From a checkpoint of a small mixture-of-experts model trained on Wikipedia.
Size: 13 layers, vocabulary 2048.
Below are experts of layer 7 (counted from 0) of a mixture-of-experts language model. Rows are named router (the router's row for the expert), up (a neuron's input weights, with its number), down (a neuron's output weights, with its number) and show model dimensions 0-255. Each number is 500 + 25 x the weight over its row's rms, rounded and kept within 0 to 999. Numbers have three digits each.
After each expert's rows: a language model's description of what the expert responds to. This comes from a sample of Wikipedia text that the model never trained on.

# expert 10
router:491484489463500477513464528513505462483458550480505536531518462517478497546487483519486448502490534472518484491490504503494505473498517513471485504462540492513490501499497505512486451500493499448501505500478448548520486481539508533513504497541483523523500516471483502491539494490490480493463490519494495514523502510467503472519482471519513484488477496516479475508527522486466460546507510516503507535452528495483543491502499542494521538507467511521494487486477508518464490504509518484484516518465487455484445550494449511492508493474517546485457527560493447481456458492492449452505518492501510488520460495539488552530512515472497461500507568499473508495533504524511481455492525462489530488533496531491516488477462496445527568487527503491525490527525502488511462478483516
up0:480454499526479486523498527503491493503482530537501452491456455453467485530526492482470509521461546515502494487515485527468481499487467524531472482506520515492507484472472485488479478457483525512515522504453510543490457498503506434517479537463496480518526506488506510534475495526486491466454535535533471494516481543477548464542465509511537513543487510542527475494492497496497486523526523536491506497468440433515517452476511467545522518529495509525486499469497510496491499503515484562504489458486525462526502528487505513481520517502539497514512524486467513497483499494500433490483489482534549507526475506549497570498480562499496507513506512516486489496451497531503476548491491515512478509487505477486489506496487474490503520463472488497524523481485533473511507474500493
down0:496547471489461510512482523519491511526482487524523469527521529532475523452532525579515494514535503449487527527513511477527503473524536472472513467490539495461533526487522498509485474549554496450462524465525496479488501502514471482460489473507492490486494503524490510466478504479535441524550484450479502517527478504474476516529525501530503480461519510475481509465482481508534523515533499510463503533454514517490537512514481494491500549463520506530505502472519507523537480505482495478484480499515511465492492496511464477517476468513504484522512533513541553518499507508519497524509520524518468475496495505468487530518515526510473497476495519492511506551499484497518501499508494533472478551491505515518492448488446457483457459519576485477490469506518495530478470473489525
What it handles: Nationality and country names

# expert 35
router:492486478506494500499489480538490509513546479491481517492460490507514483477497481512501508547467529517489522540514432460526460519532517484486532498542524513490535480491495517511494546544467464517522500523465492494431527460517505476508512470515485491510515501516476484509472466549498511530516498523458525489505526486492465536461481472477471518457533518528511497497543469462516457503503506480470501482506484535439514494493486439464500466483473493499479482515488562514527495471584539503507529502481448497526454563528499515550512522473491460517509503560502541487487470464521496499530508518510483510487533527527512523477513509500551519514504523511527496521492514521529520508502483527477465492522501500503497497533487524512501480481512501521513520515535487483500516506494461
up0:524493524516499441526507509535514499487532475502494507449485502480476500494512504493498504514471550475484525479518494448518489531513494514516508477512519514517506525487547493515527560493435445548458508519512526505479520470468538523515490492528486497472500510530528472504494471542485485551491532502500526517505511491518473525478460454461483507466532495526517515520492477543514494509459465510485498519502483504498536500502488524503531496488457469501508446473521526507491445484520531478485521494523507490497495525483489481551527514490473486540527454507493559556496518512513521496488466489516495449459526490480487540484511484505512550480460504478519531530486539525478531520544501505513555487514504522503499489469514480548475454520502505491498504552543532478485509505510547
down0:486519521496494507468507496516498501510507480497453495539474503491518411505486486518512532499537491525516514476490541509498512516502515541450484482514510497544519497529494498514466491449486513518496512491526507525512501487492524490510439509461484481540501487520484511470488485475500498545499500524478474475491516511485451469528482486535507523529496543467521485499480472508505456539488507513529491521517537490524474527524505478560482453494504535516438537517471550528522506494530505483533498511514496498513508539474536522542444491499494467494498499451490459477521501480494526474462512510494471514528501485509561485509492542445487444452524515559491472532481486532516440524492526512467455501513517530494492506518496517545470495462481506510483493504515504494495532519455495
What it handles: Prepositions and in- prefix

# expert 28
router:499533513547536510481507524474505487511507492480508498538536449469508511467518492479504508542493506525481524516464553549492522521520489453510485483515486516506495507507493512473469540531530477511482501487482509487482522495518526429528511469536534510500534490508473519506501559500506505477509446511491573497472481475497458438485464485454502490553558512512539518531497524533499522482485495532538474489492545514510535513532533548510497490515503478528468495496483479490494512497529481488470517479532529525504474449551499516497480505517504439500474472524495501471525510523551477519493485498465519490529436471503500492511539483491465477528459529491502500516493475495506503547483490464518488532513506493499497481471471495458511483482529495493475477511478500491488526507522551
up0:499544454504533490517513470504533455508522477517524535485507516510506486545491470455480513473475518470474521535476498491503507490545500530498523489502467495470501483510492455471489495503530456499529511504508486445491513525471495451489525487492491517494481525516556504433488511497535508475493480497517517482525484503474493505469514489484514467493491547527510541500522464534487492543478491511494481539526479491498545515466512489482504538481503504493461534534413515537497513470518511490520436529507460492475439559451465511496459565484540509511482440490526481477501502512486488550499499507508523490470526519540514504519473497488495514519466490524480473504512487527508493500533482517493496483474489538512484488518487487499555527512468508543465481493489513521494532513520474
down0:520468526493571530491422525441503489499476485505499493493514517483527484468543505488538452513507487507487466459487474481488503523495518490494456515476514508502500524531488502498504473523509514504469491524509518503519540470503489501524476472464531484465509516461492507510490531479505521464498534493486530522511508502519479460493509513488491491492519503461458528481519493473526514446454544447480542507506487513494489506473452513527501452466529501483510459483481524509478502535537508520537502503499548457536502525488471523498506456488524490524494498430499458549530522532463472509475516484466492476447485489440522469479487528534517519528500505443506502505525499479540500519480523460516489516511519512514449475479526462532474479523493508500485497506518512481545502496495512
What it handles: Asian name syllables

# expert 36
router:491503526450499514524490479509476496525477508525527491513497523491497466506461511468506501499463501442490494502496510523501522497508500508515497485501444443517516479514522514440516502535480506530502498533507499510459505486491510534511531508469472499489441499508523483489503481502507493493566527492416514500547497485538535487523504505514525512485505516482477485502490488484519495515533468547512449518461470495499499507500487493503509463479473541455461488518500536479486497503469507468524499522486457463510466507462530442471432516457475492495502479523519473504469491497477555539488521524518513517511470484521522455500556506502499539473544480493482499519515474512549515509506528485513451511514474478523493506471486485521536493499464508480582501549479504468486522487511527
up0:494455529522560523484531498472524466502532470523501513499498465542508482480465527496481524480486522520498555442513513461516514518514539484488458520501474481493535475489534468500457531511505506478481512502506466483481501465490468473504541480485490511567493495489507505515534496514497541482526506545498512517505527506475544482494487523433482519521498514506486524513494507533515471508494505500511519472513521512506494505492553486501436535516491500485472516471500520439500497508487478481473520539469483483470511498490504506533479502499510503477525514531521488479531484468493500525502484501515524503509470477507502467539495493503523554499520529484490509542511520453519468481538589482512495500465520504524482508490455465524549491515502568486494463552465498510467534465479534
down0:530476492500528494483510513475437470517488443464538487482505496498511503507490501515469466511516470494473465515498493532499529444490468485505484523460483556515509491541532485493498459535492504504487500491524538498519466501514514502530498525535466466509486506502464473485454523530506469508434512493460484536457472514466509453491514493549520479497564487538494491527514471495470516540528510497492458470505501504494504548475456546482488508494531484475524521459462476521521463487536500506520487494479516510520484493495538537526529465507511541466508481511523468476492491484518462445539507496498511532522506525473518497490529507487479511488511500468498474477527508525522488486500455516491511494552510465494503472469550485472523512504496460501553472528531522498506564503517491
What it handles: Qu, in, d pieces

# expert 43
router:529521452507560514490517527519462477497467507491509473478513464501458494501510483509501513463457486516523515483456508489487460499521496537490479483530481502510519533525527494515472515482534537525522485497468532485520497518535507500509485495468507501489533472530491503503477526459501559446491482484483559530467473520510532509487473499501483452498513467471460524501504496508506534503507500509502457539483524549486488459512533469502483493511475466509501505497522467529477524509482475455527532498516531552483496502536524533467504495507529520499559503517496491515514503510526475523481530510546488499492475480487516533495509491533491466496515458503540489529493465491515490502485474519494499471508475541467470504463524509588467564521503507540528498486502537505459572508486476
up0:489469501507506503479502527490434457518525485534466516473530497500476518478527469509458486512452503528496535510481498504532471497494471532521522481529509462539531507515509497523470505509506515501478539538517487452522496490459507504501463479565531470491557516505519509492453480516387490514450508487492546512522523488488522474494455487471518503476461491468493497503480439475523483526533509499517488538564471494495490510472515495493528487494494472462504526485503486521502532507505516520513502496512494497483482535482472517506507498458494507545498480467481513488475493515480475516538494546468510487518472477508456537510487452465497494499497521494480492524510477511520547496496517517472533466477498512493467522458521460479499476499507487540491542520530522519517533547498500
down0:525498478460487492534497495510516485498509535552501514513510484526517512516506525459484458551526481488511514518502522545453499514516502522493511473496528505443514444501491524480523466521485457522496517492483468465525480476459504549499538508467515511539513510458493495504498445513551471492502477502450476487507519430533486516485478474481486512508445544490539489492514438501494497492497504480497495467519523476496490544508522478442485511501485506456495501491485505485497486497470521522513479510532508465487522492531517518545564493501475564545532525466497508533529462494509463486529510474493474515496545471544493480505530481503535498495514493535500476513463485530496517532493477489529501509493495488494453488497441521480485490486473519531505505500466499475535522543473518
What it handles: Career biography verbs

# expert 24
router:570493448531569523511486533494482490506491519493505486502513504506507530460507469513506494476492476507513517473456577513484478482507511504486504514519467492518517489465515482485476506492562520496505494503491468511490509494541498521499514499468550506491554465504482474510493520487489512477487478467503506480479476514483487532485432498530463451506557497506499487492495500528484510469470527465514469509499527518511482470514525548522457498530471476504499499470501469504510517513475466475472494507509496563494485484537533537496522493515491494468531493528499495504522505509496455513508506473512491474525481497494506555509500496501478490554484445483556509527448452501495455493506490492480502467511502545468472504493505525560465502569539520539466509490489479479460539503488513
up0:536461550443517505581516507510522513464511450503501511510489493517493514539501443437460500489486492505492501490511517511574489495466524496526524474526465503506515481542471432512514528492482510486497498518493492514529508519504465475501502541543519497488483533523480487529499464501499487524479546548480513547479517449530512476483466478472487477479520514513552505521506501494490463495530516475485489530499508537501483516454531477485550471478511487476512502499486525483494524484530524498521500450480529551495489522493485501494493459532501479481483485511472486502513473475533498486495509549514494516476494507487484495515511487522518464504489531469511496534528482477512532495552493486524494495517528539503503453511527484569486501531495530462501477515531518517511537496451468
down0:508479528579479510527468542527505498531431485505451530473487519491450544529458542484457500473483471515518503474490488497489535546481535496506497515511532485486454463503446547511501534492530524525543494502503456540494518477497503536491512492482492509547449495526506494526474481499550498497550507515471497490526463467496507525496454524481535500488479471475467501499501495542477516494536464498515463478522445532481473525520491497486511530502500470479519493478491502501522444532534474525466522497486518510473519496533492479437515503499500488521504503489482541525481488521498497480529456508505506478511446495475506463518487486492533518523497483519501485508507513483476510472498486583484512493498517517517532559477501481490475484510496514477481505487535499495507509507519491
What it handles: Punctuation and function words

# expert 31
router:509539463518555514531509518505487488505489493520478507505476491530494542532454525514521486525504492521482445478491542496492488485508493489496468510528458479513479498477512464491400525531549549520524470488487483539492530539484488527492543512470507474509558459522509499489480532507502507464495487504520519492501501523517497503522450432533475477502559447523523509500514467506504492485498527494508496526503542485556507471520509574516458495529472459516492506510489480521519509509473494488513500491524476543498472470501522503496491501540469505480507502543487484491485511493529469495476509491511483495526506465497502526504516489507491491553504455529501474510473468536519481488500469505467518452522478553489492496505485530528478506535547530550497472497502496464477521479498503
up0:494497511508488483510507501485507547514497513438495489525511471551525517528470505544485496485525511500496508469528517461496532516515508488487521518497487501510526551519527503502495536479470511453508504522472510563556487529521480542534528517495483497547550511479520502505532518541503464489475520503493440507507460528518521469466473471465509494550498474498509469492511502484525535503468488497488505481473520531527452481546542504540496486519501484497466532547514534467492528494486529485486472507499494437498496501495516477550518517548503487523497497527521519509437467468533506490473483475521530479485499498480478497481531497465498485502457551516454530525514480504508472502528469462475515484546529500507456510508482468476492478519528476504471469534518467470477520489537496
down0:509492484485492488520468504499507512519476513511504473482521480511531533484465512465544504497537501498524503529519536531460501507507457484506473538488525499477485450495493482504513548492519500523523509507469540528519513517486534487511525492547517427506525489521497522525478506527494508541505505506532491503529506528475476571481528506501506511506515533518532517475492482540497506457509513483532506507499533488501504460530519554499514517459521453482507524447479500480490516479511497486464494508522563479471449503522497468527526476514532494489488543499493485547522523521466462493493499497466506530470461477508575448481490436477508516502502498507518563456527515492547545521503492465484476512524501509490545476509478535495541499512502486506563514509486497499502468490519529
What it handles: Digits in numbers

# expert 9
router:486478487498494477506512526481521516478491469497498489474502504548487514457466513487502524495537471504497482462512545537518531486468466535485514522488519471494479516502481491474450498490518474483471482500528521504469532475482473517561513491496512502484503529554513500482494508550492496470448491503501509490477492533500489503536487508498513423560526527466504482485558520529503533485483542509518583496500500543500559509492472539533497519521529492469514507530504513484470483499487480517497526530475505452500467494526515490461427523528509501490552468499469467482477537492496519500513527502473485520475490496498567500494479485507496511489502462515510530514472494501552456527536516489518488466432533484485532514483474492479476490469495517515467492525522495535485498502491508
up0:477507509513527508484526473521506531467511478491489491469475498488552486505514475554505500518530520491488509476507480542521530478495505524515499502495541531507498473479461528521498548467471508497522513493489556485455497487512482477563517505513509494494511463513505460518514494492479476514517497487557501504488496417510473482501496525486522503473473512507524495513521562503485495521499527463506519494509502476521575523542533476540501444456523532540536483502544468456546511516471501500513479474489528510493505487493467514482481480521494520504464448456496515451523520474498521460501504517497499503476512501516472510522486461481491556487522480491476480542522480518502493522440516506509468492487517513481521511504494503509479476535522515522446484545481495555546510553516520
down0:508442524493502502518507480524508465510531512515466509473531500467539489481500510522490541523527497494477480464496559546471496481454486499520512524486493550523451495488485473529533466546497498512519466475525493510492508508531498518533530519460519493499538461531487511509547499528468498479550526544485487500444474510485525494463510509482476533500511540484479519481522510509484463479542480475483510471502516508527515498558511498492506499510528489502508490500455462499469521474522481479505545515513496486516466517477470503519496494474485522432509515492492444501513525528513505527486508512486473470505530496542529490547449495489518559500449522420450477542468489509497515510496511508511497503484517467536537522526516521520506500532535489481522526498516499518493465496453500
What it handles: Comparative and temporal adjectives

# expert 2
router:517485458522573508499502502497501495523519508475519471495496480487505539482509463516498490472503497486509470501472564482487487483498521526529515516477449504490509481470500483479475520496552509526514476508502433529495493489518482490503537493461539502517554467526500472473498521507475503480518482498507532489439484513529486494482450510518477485526550473499494500484475510501481518462472511454504474504481529491507478495512522483556469485526461455484491480499494464509515526522450489482468500475471518515514463465539527536441530498490522507478537479529488540502531528495495463498521510508498475498529486509503508520533490485509469477556474469497538537538448443521516480487523480518474535476494491551493485497501503514541464493572502525535511546470502494503484502515516492
up0:496470503499498502469522491478494499507505487493490497477461496509493537467471511485469491463499472475479532482489494493482539480488492440501511551480477500483520482488508556528494461514467502470470482522536466541518514485470477518519582498543459474515473507465518495487482504535487498482502525482538513475471449461481487493510518553514519542473472505503510512491511501479508535531468468464503500498516492428519525509498544502500469537518508455529521491522516480464503514487486492533529513498507504540521531454494452495487491484431490488504447466487491537457451485515478544508501491523518498519462520553474492499523491488509531519482550455470513502503478470508488528480502501484487486467456484545474467507541548503480489497481501494485515500540490525507489533502496496
down0:484501480473540484542507515486493527578501547471491531519502486529498508528467484440499520501472511465497482504513470535543490514506491503508514462527493497523482480505481470455511511524477525521513508508520537483495455527479513544502482531498509508496538522511479434513498479492477488518514489507470443513549476505522503482494494528490522459518530531504509504482498542499475530499492479549537473461473522477471456465538494526471490479511509502482514498503500529501515477494558461436523481513505530477493495546549525528475509519492483512476504529516524499524472512527548477511539482493525510488518515522508491514473532502541492444541487502530511458482496504493504494511515506483500451516504493498498524497513526506548499539452478490506519516452537493495475464476572497
What it handles: Commas and open parentheses

# expert 23
router:573487442531575510504499535485475488500484513496507492503526496493502536462519457513515498469480472509518521470469577511472485493496502504488520504529468501524505487463516476484484514492563524498516495491491468517497510497539506515489512507482544508491548473509487478506498529494490521483482484468515510483483461504469477546478449505529460467518536508514503482487497505518477532475480536477511474491505518522505480485516513553521461498527463481503490512466491485498502499524475465462472490498513505561474490486527524544517520482520487485472533487526503479514530503507486453520501502471496490495518473509506494566497515503497465494543477445490552507517442453498499461481499482496493503487507506535461461501502516513551459510555539524538479496492480483468462538515503515
up0:512511545492523482554542496486515516463490530507510469490488512471504518522485513507420496494484531493505489498502443492521516519524463534507495509485532511492480512526519476496493489465462508516470503481464530478459512545497465465547502510492531495498505536547527484527488468494528509488514539527487494516466509496490515488509519501461516489554511450523492509501488507494472515545477461511479502494523508508520485517449536492488507482528520511547478512516505535494483541488496565508501502510494535462476519531522524516496509513495523516564497445491506501521522497449561481493532496541523477500511503486507510455483499548488524483522450526513497485533506459521524487518458491491531493490513458541518501536503503451488483508522472524488502480571465517465474516486537470
down0:506493507572508534535485462482526506508547529481484454521487447506466527481557533504505523508455461485469477536473452471479515504505499474532504501490517483499513462449510488475483465523523474497520492475516519522514533528506499495485479514498454533494511521492451484516482520466494464475489509519506505440503509468529489514492490507486535498456499493481464467521480514455483531480502500525474469491482510465478528445514544504489513431504484498531498466470449522504503487507509484441491499488503514503498464481518481532565516474501488481496486495504507482466511514471477480531503424501518503489479565509473520522525512514465502508486523500476513540522533463535492514495513512506511481511486484516511501552495500466487541499468508550514495493464477508512479466501500489
What it handles: Separators in tables and lists

# expert 61
router:512497504473475536503521475480479505471483541481500476499515470550541529459500511535479516436478499481503435558489520476521522512520508470501501519476495512477502492514461527483541496513510480519499503491476480510513486490475460493543510529526548547525451465472490544527482519545518522487558491516482524472497493492497504511505487454500490524480441502515514512523519503481514517462474485506502501471554527488431528536482499503476495486497458485480483524500525484485502475478501501532501492513569483532528496461507506470525483493510501488474446493458477524479463460500522463479502500551486544497496507459538530518486468490538516495515483566523510483480489515481511549488533502504507520490485504515487520511535519462500490522499446494468530487484505491490486506492470513
up0:516492511492474522463518474494469508476529533526518453521451506491481494489474521528471496505546513514500501533505498513506488515490507455527514459472528493549484492505485481500510442523489529517508534488477494502520504499493471480463548495505554497499509492475476501495505510540491489474521497498449566518466506501486522527485490465485511536545502499494475485507492534484454466546496465521531490497563495475476541539470529489501513537500493520492498497500523473465507534448498512542508531473488520525532503527515476508424512469519501490533458505473489511475488492486534469524515553490495530500485592466511492517484474536454505510508481528498479483482550514525515493488512504503529492522496487512523497500503486501521484493442469452515528543506479513502468546490473511
down0:453526468543545501502534467520522477488501485497518483500471539490485489485504495479498479529513507521505541501499498487510519467496503544465498462512516517434541526506486527441524503480495501491516487486484518517497498512503465467461483498502535465473495478493532553462463488479480549446517499524543496490514457508502520527475488510531523486496484484522506550514505474508507534494509519479487491519468464542479478501491471501456510492531474519485540527501485456519480503537533505470502527557513489477521497503499515505455502503523468473501557544508498499462498498548529503468503467502490525493506488512519501486527444497503478538535540466502484505499493526529458479500485476515495549490514498509486498501501526499510566462488537552488493432552527507492476466462493507
What it handles: Of in titles

# expert 56
router:543489492515532531512486514501496505488514523495518475497494527525469539540487490490505486489501515469510532464477573500491470474498493494506496465501471518523530519496509503477456517492517543487485506486540499489514512501536499519502533469455523510478562492496474484503478539525515521527463471496484496482499483478507497499488457501498485458524562458505511505450504520496516508460485524471481462570500525507518460488512486535533455475527480460515512488494511440501520508511472459488476501510494484571492491502548504515510509483496518501464535502526471491503496489519483477515518484517514493493494456512493502546526509509520478477549456442514556491478459451503477483478518481481493539481504509546442497491512508512557513524512547505535495519508515443474489531486495513
up0:556467488512557527521491484488460515478480473499555491502467500475504500523524482502456468470515510524503519506540557491530514486446478535463545483527527511547477516500509501477504491524477480441496492491518512519510492538521524490554532479505490530504516558489502482525503540509499542501470510498474465511490422440537532498474510470549513468497473498512482531524541489527528519504501497504531515529522517520520502515523508528481514531497535506477503498486508473516516522503518449520502509520502501511460519489525506527497480478507485473492501537492531495514522486520472530480459516469514499524480497477454539479457485491522496480537484447514527523455474508535477482502502473479524506553543519541518490508503524478528531522458495507493510473501474475484475525507528510
down0:503520500489489530492526491504525472453475527539492476539497504522456503539514531511468489460507472496508504522554417505507512546524511520486531486498506476464510462544540542482521488494494500490512501513487444521498499470502517519463495510505484535468475499498488505491468488509459488449505535502487501496469504467518535524523520489493491516452512494521524463510444491518478508520516513462487486499493503532507488490465485472489470490495515494522488520466494503478482522556478510470482529510536506496549484480484480533527511472513464469563526495520485488467497460484509524504538554533509518472484497527496462498515486480499459511516459492489489487513461495462521476511458474494477494473549458525545527479480469545483473479514473539527478497517501480519490438454521518
What it handles: Digits in statistics

# expert 40
router:529485459558564524520479517488481520493481512492500488503505477504515517468495479506510487452504487510521539504461573515471479486484513513486494514510469501517527490474521488476501494492558488495493496486498493498519520515530513502499510490483530477481546472501466455504495520481498514499494473476507489496483492519497482527485436498520450426501550504514487509486512505533481508471481532474525477519488535519515467483507537532505468506518487495489477493447521457500510526519468458488457488500520506536493486484529536548510509476502482515466538510510514506508518498501484473509486511467506504477507465494475520568514512491505491500530465449499528495540447451492508456476505499490465505458495518541457461503492507509559465531571547521528465481484473486472457509502498513
up0:514490526493524539539507486469523524488495480477489484482472505477533532511464500549471528497496473505498515465518499459507586542502524498494536478487521491504490489496526500494508483485507499520493511495510524499527474554446508518532538501512512504515501452499503460455480451499464501482512502524498468502511511491487491511512501496468493440472474464503500544482514517537469495472481526469490485499496498523510508501488495483463469479542534461467533522492511497518529513530485500509536492482509521490513493496463543450508511489528494512430479496509497482400496477516480529481533517537511479519513511485487465532536516512487523454519542506492503486484509477498487558501484511486510501451513541472486468487473489500526527473524480506486489538428499523547511547513488527
down0:522498530527502453527459545502541558485496510498513496470464546526497470478486536480510495505496496505526486515478470500514476478493548513504475479510496461488504513526493443486557546494518539486513562488496548472451481494530486523505473487489518474500528522446509522470490508473494468505505494496491476488558488511502518513472517473478496511508539507468504482518488492490503516510515518521508470525520458500520494452530507530472486505454507530504505508467473527498540543486517463483506473524481460464463519468451461506472495513522463494557522515478506491516507526481497517518507510529529525497522487454502515469509504518521454505531474470532477498502523487503553529478477422526537472512485526451468477500491490503514491481482480520536488480533490476510507502488488543
What it handles: Year and date digits

# expert 54
router:573486442537572514511489536487480489495482516498510490507515492498505536466518461513506494469487479509517526470465571513467485489496510505488513499527471499522505486467515474478481515494558523498521499495495465517493504496541501513484519504474545518490549467507479472514496529495498513485486478466511505478489467507471481542478442499537451463515540498505501486490493507514484531476477534479508463498507523523511485479513521551519461496526461477500495508464495482506506504514472457466465489496511498556488488481530529542516521483510494482475529493525503486512528502505496455516506497471503491490518485501504496561501514502494470496548473449496554513521442451507496462483500483498483507484504507540463466499492517518555464520555540522545471500491485485470458535518500516
up0:547451521525505476486522487503469487511518489482523465515469543516499515507466476493460507510514536511513518522525550528520484520485487501450537506468470515502492473487510478502509522529446460524522541504499498513492547525502457535480512474486430525483504491476512512496505455483451508514568494504515489533493446504499494494529526482495510537513482497520485497483511526493474514533509466470531501522478504481461554529509509474531481466480499542484543547514470505476510519460527511510539565520479512499515518537501474465508486519507496461530531486521544510514531488434494514514505496494469504470501498534515470452477426488514532453497532487499498491478547466478500506520489508502529509493491485490481494473479527509494493483515495529467505490509502478498527499476545467
down0:490462509519504470528530514556475478487474474518511522469496487561503494526511468486507529494515496525501512527530534500514483488517500535484538437489519491511504496540503521483517519482499511528465459537524536489505520483483506527504523492501527511495510529506504465520515532476532522534484497504518513471519532543522478477465485507515474513489486511582518485540509506500550500501548528484515482499525509524511491485489513492468505519495499481528526488511487502540473552491519517514552468529508550453459463473521463497528529507501450552501491487502536464455493465498513540566536563519493533509513471469512465510480498511517548502478514519494528499500525518481539500507509475473486519483507526485524542502469504489490453500530552476537492520487520463475504487513485534
What it handles: Numbers and table separators

# expert 45
router:551501455563550528508483524488472463499496532501499503508512488482503527477509470517487489468505504513494481475441530504458482494504510505513493507513457497499484504478513478493465508498571501509498501507484508526482499481525500530471527507466559505506537480529480484526510515463491501491479475478513511495499487509510497539501464511540487458519525497505508486479492518507495494495484526458504478518511512524487483503519513503540467496517441481502490531483492469517484532493450466473449505517505514550483472482528547505520491480512505496460533498532497501507516534493522451510477516459511506503515493477470481544502492492493500499558491438505530502533441461509501465503530489492513483492503495546468468495463509530563493528579535522542452500491483499463459554520520515
up0:422509509488538490544533488478461496509504462494470506480460509480490481483479486482507486485543533494547505483488492532523547510481526509553524482487492480470437498490495476502498490403507479540489491505488497499488468505537459497442480517500504505491519519476488488492529503516489506534508519540493494533500513518506495496505512498521492483514484529532557506537514502533444518463473508495524536515498514486481512511533522517550468503512462508545479526475480491491480517501512484469452502498513521517486471515536535516542482495488487533492511538501495516448449451429484516511492527441495491528485489478486506484481496498514502490492520452476514527549534527504502535472448454503456502506507500523500489469487512503524487512510497501491487466513470513501493504447489497
down0:502482476531492491539504517498501476495485485494539481458510508479496513512547507488502515493480519506486481474505491471449543482441529461528472530545472521548544483529460508497496500561554497509516516500469480475472504543494476510543503478550494497472481495522517479524499491505520479504501470463509524482504493491465533503489522478479491480485566495496456516515464467529491526503514492470474504464491478514481457481519463469484523510458479509495536462555526497501475484492524470502518498471549483512546474500510503460496485501507475519469503537529512469526487470503533522496499477509494535449500465514484497501481541478503474526497505515494542470507545538502494529491486450504506516501441481566514547525481524455490517467488504486451495488496523532470493524499497509
What it handles: Infinitive to and modals

# expert 59
router:575492442528569511516492535486470489495487512497507491507518502498499538464520451512510497470485468503523519469467572517473485497500502506489517503530469498524503481459517479484481511494559520499523497483495465519496509496540500514487519504482543513489547465514487479512495529488492517484485480469512509477485458504468480544478450503534453466518537503505499482489495504515471532480482530474517464496505515523509495484515515557523462498524463482503493511468494482505501496529472468460469485501514506564478490482516529544514519483517488483472530487524503484504533497504491460519506506466506495493519467511502495565501515497499467500543482450491556507516443452499502463480499487494490506494513510532463463500501511507550462513558536524540477491493489483470459538517501518
up0:515477528527508457460485528467514519506492528505499470516473508488482519508474531484408479481533506485491526467468507493491447509512489516499497480502488511514516474579498497511529488527463517494496540471519523519538518507508505503493529490433486483494487488483475516505475477487500516525491530514488444502485467490560451508476493518543477478474507524487475467487546510491488439523510481502464548487498520497478509491489493508547487506511495506492463519497480514475500469437508454503505475512480513515478463544520509509449528524493536509535473494491457461478480493462498466491514480537518501521524484493455477522486510484537508482495503470496484472500491484473549498503485517555507469537520489520517484532474499511521523481487474536451521485488487522490516428530487504
down0:508495503531497520489497478454514508522495508477531522506506507486494499516499468540504516452503446461524496489478508534451502497510528498540509487483510500523463504549506450508494419498519485482469513489500511488513489502541494517506523474500521486524474504483459488512472472500510471471520517539544529480480511528508507469487492535488558489503506554471543499511478493523502432494484486482504515527548487492495524479455471472474554477468538485479450514524474532473530497490492479548522485485512510479491470475521462496523547504475480459485509509511503504501507498493524497535551506476439469514464505494509500476492518481501542522476533468509534496509508468459511511513447527493535457519506537452512492533473523512509463480492552483490495521518521530524512515449487490
What it handles: Table and list joiners

# expert 37
router:533497462512515527498465532458488498497490496507499531500508483492508506446480497514511510491506488472471509488470528463481481494512521500525494520488485467468518481469502505481468502485525464509475483479482469477476523514518538498536513498453548531481555486503487500463516494481497504534481478495467504479483488500504519503506463463497482476510466462462497490485546505530523497458490516479508470535504513551535451465496537581506466511511514548495507490496512466507509526475442487518526500483468501489493474481531507476500503468534502499495510502548489467537488507501533450498467496483491487531512498465486482478505502475505474455550499491427528542533470483473553481521511480500464516428485503510496490518494511529541476439489516515531447488479494471528479509514465474
up0:481536482516515511498512482502486510482450509509497520517527453469483541512480519504491515504520512495508477505498495480536518479528489494493503520480513496497503513497527477503469475478465498430505518524419466483494503503494508477459480519504487513475474503543507468503495525473472507512484497507507526510480493481513499501453497506493515483455463483505505486511477497526473528484517482527502480505466458513520498476478538497406503468508457506508523500492474501512511509436484493467486496489477467484501475543497508516522496481540470520518501526471511477532561552458551472523509487519521512547481523522568520488514558486522456467534478475457501497507479499504488495480479514502454496456508488526521508518461496487530513503497532520461519483534556498548430507486471478
down0:492470524507510494527483517459523476495543498532490522460487485459489458492505500511465493465527509498484493481519525504516494551501551499550491493522455479535505501476493454499511504520552495500497521460487511517516494509468484499468437509514530498488499498518485528526521534564553502499505492546530497474493494520491511518520509527490538518512465523513496511498521481475513491473504477491475480529498474521456468492492512468538504528488526501530469505468507507511471531536492552531512478498542500549480541479471544536494509469549511513480512449516501537481443499493473465492462489497493500482507508518470519552558500476501499514507534479488473508476430518484506457491515490505496484500488495459442472490510470498494483480525448540532464494493506484441493513493507528
What it handles: Spaces before numbers